config.yaml
n_layer: 9
d_model: 192
n_experts: 96
experts_per_token: 6
d_expert: 32
d_shared_expert: 192
activation: "swiglu"
moe_layers: [0, 1, 2, 3, 4, 5, 6, 7, 8]
router_score: "sigmoid"
normalize_top_k: true
routed_scale: 1.0
balance_loss: 0.011
balance_bias: false
router_logit_norm: 2.0
n_groups: 8
groups_per_token: 3
init_std_router: 0.0126
lr_router: 0.00159
vocab_size: 16384
norm: "rmsnorm"
norm_eps: 1e-05
tie_embeddings: false
optimizer: "muon_variant"
lr: 0.00255
beta1: 0.93
batch_tokens: 131072
seq_len: 512
train_tokens: 545300000
steps: 4161
dataset: "wikipedia_en"
Below are experts of layer 3 (counted from 0) of a mixture-of-experts language model. Rows are named gate (a neuron's input weights, with its number), up (a neuron's input weights, with its number), down (a neuron's output weights, with its number) and show model dimensions 64-127. Each number is 128 + 24 x the weight over its row's rms, rounded and kept within 0 to 255.
Before each expert's rows: a language model's description of what the expert responds to. This comes from a sample of Wikipedia text that the model never trained on.

# expert 48
Description: Finite verbs and prepositions right after a subject, such as was, is, have, had, became, and as in cast lists like Christina Hendricks as April.
gate0 [142 176 150  87 130  55  82 121 113 127 123  82 110 135 145 165 147 170 122 148 143 138 149 155 168 119 135  88  88 129 140 146 154 104  84 132 133 139 124 137 141 142 157 153  69 111 135 112 135 137 135 161 114 125 123  94 126 153 172 100 138  90 172 121]
up0 [142 124 134 151 126 133 134 159 121 101 121 149 159 152 144 136 139  74 144 106  87 153 108 118 162 121 161 193 137 130  95 114 124  88 172 122 136 130 165 118 160 103 120 139 144 149 156 110 110 140  66 123 120 103 143 142 138 118 149 139 161 128 151 133]
down0 [118  55 133 143 103 135 136 135 132 121 119 165 101 177 139 142 136  88 132 122 161 135 131 122 117 125 118 119 122 134 180 117 106 120 154 102  98 139 118 150 123 159 125 165 122 169 151 115 133 114  95 165 131  96 110  74  90 115 139 137 136 140 149 138]

# expert 30
Description: Subject pronouns and clause linkers beginning a new clause in narrative prose, such as he, it, they, which, who, and, then.
gate0 [169 127 135 122 109 130 155 128  95 109 139 148 147 157 136 123 158 109 151 164 120 140 142 126 133 130 124 155 127  86 146 121 135 132 101 138 178 169 140 142 167  63 132 137 135 127 155 146 141 139  93  85 150 119 125  98 124 127 151  74  78 147 167 161]
up0 [189 123 117  89 124 104 120 138 112 108 152 140  76 127 116 121 106 135 130 118 144 124 148 139 100 104 147 189 130 109 140 142 161 135  85  95 128 111 162 134 171  98 137 177 107 162 142 123  98 133 123 111 137 115 115  92 130 110 136 137 178 116 132 162]
down0 [108 115 134 127 111 126 100 123 100 167 153 123 123  88 132  97 127 123 109 156 157 134 120 140 107 120 113 103 178 149 138 106 100 166 155 162 138 152 135 114  83 172 131 108 130 107 119 135  85 194 150 112  99 137 159 102 141 135 114 123 115  83  90 121]

# expert 55
Description: Function words joining phrases in running prose, chiefly and, of, to, by, with, from, as in forgot to pay.
gate0 [ 48 128 108 107  68 134 112 160 109 115 125 105 128 140  93 164 150 135 147 123 143 131 142 133 143 164 101 149 105 143 103  67 178 131 137 104 155  89 133 104 117  97  85  90 108 138 161 172  95 128 131  70 131 136 119 173 115 160 139 151 124 142 108 101]
up0 [157 198  87 134 183 173 160 103 121 123 107 165 146 173 161 140 112  98 155 151 122 110 136 178 114 154 133 151 174 134 154 148 113 112 150 170 123 156 125 130 112 125 135 168 135 112 121  87 133 103 137 165 162 128 149 107 150 144 161 114 120 118 132 128]
down0 [159 141 102 119 110 126 147 114 138 106 130 148  89 132  92 124 103 145 141 144  93 129 145  96 114 124 127 124 116 101 134 154  96 143 131 134  96 145 136 131 119 135  92 113 117 166  67 156 109 106 130 139  92 119 104 162 147 165  84 119 162 147 121 127]

# expert 19
Description: Closing quotation marks, parentheses and brackets, plus commas, periods and pipes ending a name or title, e.g. "Betty", "banana".
gate0 [160  49 133  74 126 119 110 151 116  89 119 188 119 133 127 172 142 132  93 101 120 119 104 152 136 155 168 141 100 137 128 130 107 129 110 143 123 120 118 121 138 155 144 147 115 143 129 130 109 133 120 173 131 140 106 134 148 113  80 125 141 149 119 143]
up0 [129 154 131 133 153 100 129 119 111 104 139 109 157 131 147 122 170 171  97 144 116 142 152 140 103 147 149 138 122 150 178 145 125 106 130 126 146 124 127 127 131 123 157 138 167 147  81 111 170 122 159 152 121  95 131 100  94 135 126 129 128  96  85 124]
down0 [111 142 106 192 141 122 152 142 121 103 121 131 163 103 135 111 119  75  94 147  87 105 115 123 121  75 135 133 105 121 114 140 144 124 125 122 143  97 103 118 128  78 176 145 140 136 106  97 143 115 138 161 137 127 142  79 139 123 147 130 119  89 153 155]

# expert 52
Description: Function words such as not, all, most, can, also, and adverbs like mostly, primarily, that modify verbs or adjectives in prose.
gate0 [151  94 130  94 171 132 137 120  81  99 121 118 162 152 167 108 143 121 139 153  78 127 120 151 120 138 126 120 117 114 156 110  96 155 105 127  96 170 124 123  95 129 103 161  87 154 116 121 144 152 137 147  88 149 130 135 153 120 144  89 140 121 128 136]
up0 [133 118 128 130 112 150 143  78  91  87 106 105 121 142 154 108 188 129 120 108 125 118 174 130 134 192 127 110 131 127 128  80 149 124 161 134 130 132 105  87 167 168 114 134  99 114 182 100 108 104 148 122 102 135 100  93 145 141 141 103 126 103 110 111]
down0 [144  68 149 112  91 102 104 134 102  98 117 120 166 158 144 134 132 115 132 174 113  94 150 130 118 131 113  95 143 130 165 101 135 136 116 151 197 114 118 179 152 132 134 112 116 126 111 123 138 155 162 157  80 130 147 100 133 150 155 149 120  65 122 134]

# expert 16
Description: Pipe separators, punctuation and labels in numeric tables and census statistics, such as the | between vote counts, and "from" in age breakdowns.
gate0 [118  63 131 104  94 143  81 145 145 143 138 107 146 164 181 156 117 135 113 115 145 117 137 104 117 160 125 132  96 134 112 105 135 110 115  93  70 167 126 145 164 119 111 130 110 141  96 133 110 150 152  94 101 151 107  74 128 138 124 106 136 174 123 134]
up0 [ 89  86 113 159  96 165 106 153 123 157 121  90 119 160 122 133 124 130 173 146 134 154 160 148 193 156 140 105 150 131 118 100  88 107 126 129  87 134 161 127 158 126 113 101 122 106  86 112 128 139 148 117 108 114 165 149 131  97 120 120 103 146 145 125]
down0 [104 132 197 140 132 149 132  96 144 154 113 164 134 135 124  79 145  80 167  95 182 109 169 115 158 153 116 146 139 122 107 161 114 148 101 129 148 154 145 103 112 113 137 122 135 127 132 102 117 118 109  69  92 116 173 122 100 133 112 125 115 118 123 141]

# expert 37
Description: Middle pieces of proper names like Bo-er, Sy-ed, G-ed-ung, and past-tense verbs such as taken, led, transferred.
gate0 [153 129  88 133 120 133  97  91 140 139 131 140 158 127 122 179 162 136 135 104  92 126 138 151  82 190 161 148 133 120 118 137 146 129 169 122 112 165 135 165 109 120 149 140 174 119 125 145  92 109 120  97 124 150  95 115 121  80 110 117 132 139 129 128]
up0 [119  92 109  69 114 126 152 126 156 137 147 102 128 150 147 129 139 122 136 118 116 114 141 111 121 146 113 159 122 113 129 145 116 126 146 131 120 128 109 171 125 147 202 118 154 112 119 121  70 135 145 126 137 102 137 160 132 105  88 148 160 139 153 144]
down0 [163  75 133 109 111 120 128 168 119 136 157  97 178  93 133 135 125 118  89 153 161 125 128 114 100 136 191 135 117 161 134 134 137 155  97 166  91 169 125 126 111 124 168 156 165  82 121  99 142 128 169 115 119  89 127 114 127 117 120 116 121 142 120 147]

# expert 50
Description: Periods and other punctuation ending a sentence or line, often before a paragraph break or heading, such as species xenostridulans., 2 June.
gate0 [156 127 102  96 130  97 128 146 143 116 123 124 120 155 131 132 119 134 121  99 165  99  79 115 146 142 133  74 184 126 103 176 114 131 134  93 124 149 135 119 124 100 173 195 112 159 116 126 150 148  74 121 141 102 114 112 115 149 108 127  69 134 101 125]
up0 [144 134 102  79 138 131 106 129 172 120 151 134 128 152 119 157 111 117  88 114 166 118 101 160 135 157 130  45 154 146  88 165 157 109 134 117 141 151 138 126 170 100 151 139 118 164 145  94 174 184 129 141 148 123 147 109 147 156 145 117 109 140 121 144]
down0 [123 138 130 102 116 156 106 142 130  98 103 104 111 105 140 155 107 117 111  89 131 145 118 171 108 142  95 142 137 140  99 122 169 109 110  92 147 110  51 142 129 115 109 148 128 134  97 107 143 109  96 159  85 142 148 108 133 144  72 142 125  92 121 111]

# expert 9
Description: Lowercase word-initial pieces and dashes in technical or stats text, such as d(uration), k(W), Ch(assis), 14–25–0, perform(s).
gate0 [139 142  94 101 115 155 106 118  80 140 135  79 136 152 170 115  66 139 132 125 149 146 164  75 152 133 173 127 141 146 117 100  94 128 142 131 111 154  93 104 134 111 100 132 113 159 117 143 128 149  92 113 178 110 161  88 112 125 133 162 149  87 141 163]
up0 [108 109 139 159 127 166 146 162 109 114  87 174 132 117 148 169  71 126 139 122 118 147 121 131 106  95 127 116 134 132 158 104 131 100 104 146 123 126 145 104 134  94 177 141 113 132 158 124 135  79 170 146 130 182 131 181 111 139  97 164  91 118 138 105]
down0 [161 120 115 107  94 138 128 124 121 126 104 159 131 125 138 107 104 112 155  99 101  31  97 131 111 145 162 105 118 140 115  81 149 124 112 119 142 115 148  99 161  70 112 117 122 114  88 141 143 115 131 112 114 125 112 149 134  92  92 169 129 114 114 104]

# expert 24
Description: Intensifiers and quantifiers after is, was or a, such as so, more, most, extremely, some, several, such, other.
gate0 [ 95  84 143 135 118 158  98 154 129 101 144 102 129 161  89 166 162 129 159 137 116 118 123 126 131 131 131 106 126 165  98 130  56 106 105 174  93 132  90 172 112 158 130 107 122 104 104 113  85 165  94 127 142 101 134  91 140 132 115 129 124 158 110 112]
up0 [142 152 146 119 135 125 154 131 108 164 137 120 116 165 135 113 138 147 105 160 138 124 117 101 109 159 132  96 105 146 105 129 158 142  89  86 118 123 138 139 150  80 154 137 126 107 103 145 100 114 145 154 148 144  95 173 156 148 146 136 124  91 116 145]
down0 [110 125 146 133 143  92  57 146 149 126 141 113 165 158 126 128 174  80 130 102 190 140  99 150 122 122  83 160 108 108 110 134 116 162 115  92  76  97 122 163 134 131 149 187 101 123 126  62 144 112 110 113 132 129 168 137 118 128 135 123 124 110 131  95]

# expert 13
Description: Short inner or final pieces of words and names, often foreign names in tables, such as Granth-am, Red-d-ick, am-ph-ibious.
gate0 [104 114 136 101  86 104 136 120 121 147 115 156 164 149 163 143 119 119 173 145 133 143 104 100 130 102 143 138 139 167 142  75 115  68 133 128 102 109 164  97 136 117 111 122 143 144 151 175 125  89 185 136 107  94 100 106 139 167 118 148 136 120 135 112]
up0 [ 91 146 153 104 122 117 184 135 116 101 127 149 158 142 142 135 101 105 143 102 141 138 153 108 116 127  61 152 150 111  95 118 129  90 161 112 129  97 111 132 124 129 141 149 141 133 137 118 145 130  57 117 168 128 119 143 135 153  99 155 125 153 123  77]
down0 [141 137 107 153 136 145 153 141 160 111 102  91 153 136 128 100 128 105  97 130  92  75 110 178  94  98 156 122 169 167 160  90 127  66 150 115 161 134 131 171 120 110 114 157 149 141 130 101 120  93 138 130 102 128  99 111 138  99 123 128  91 121 151 164]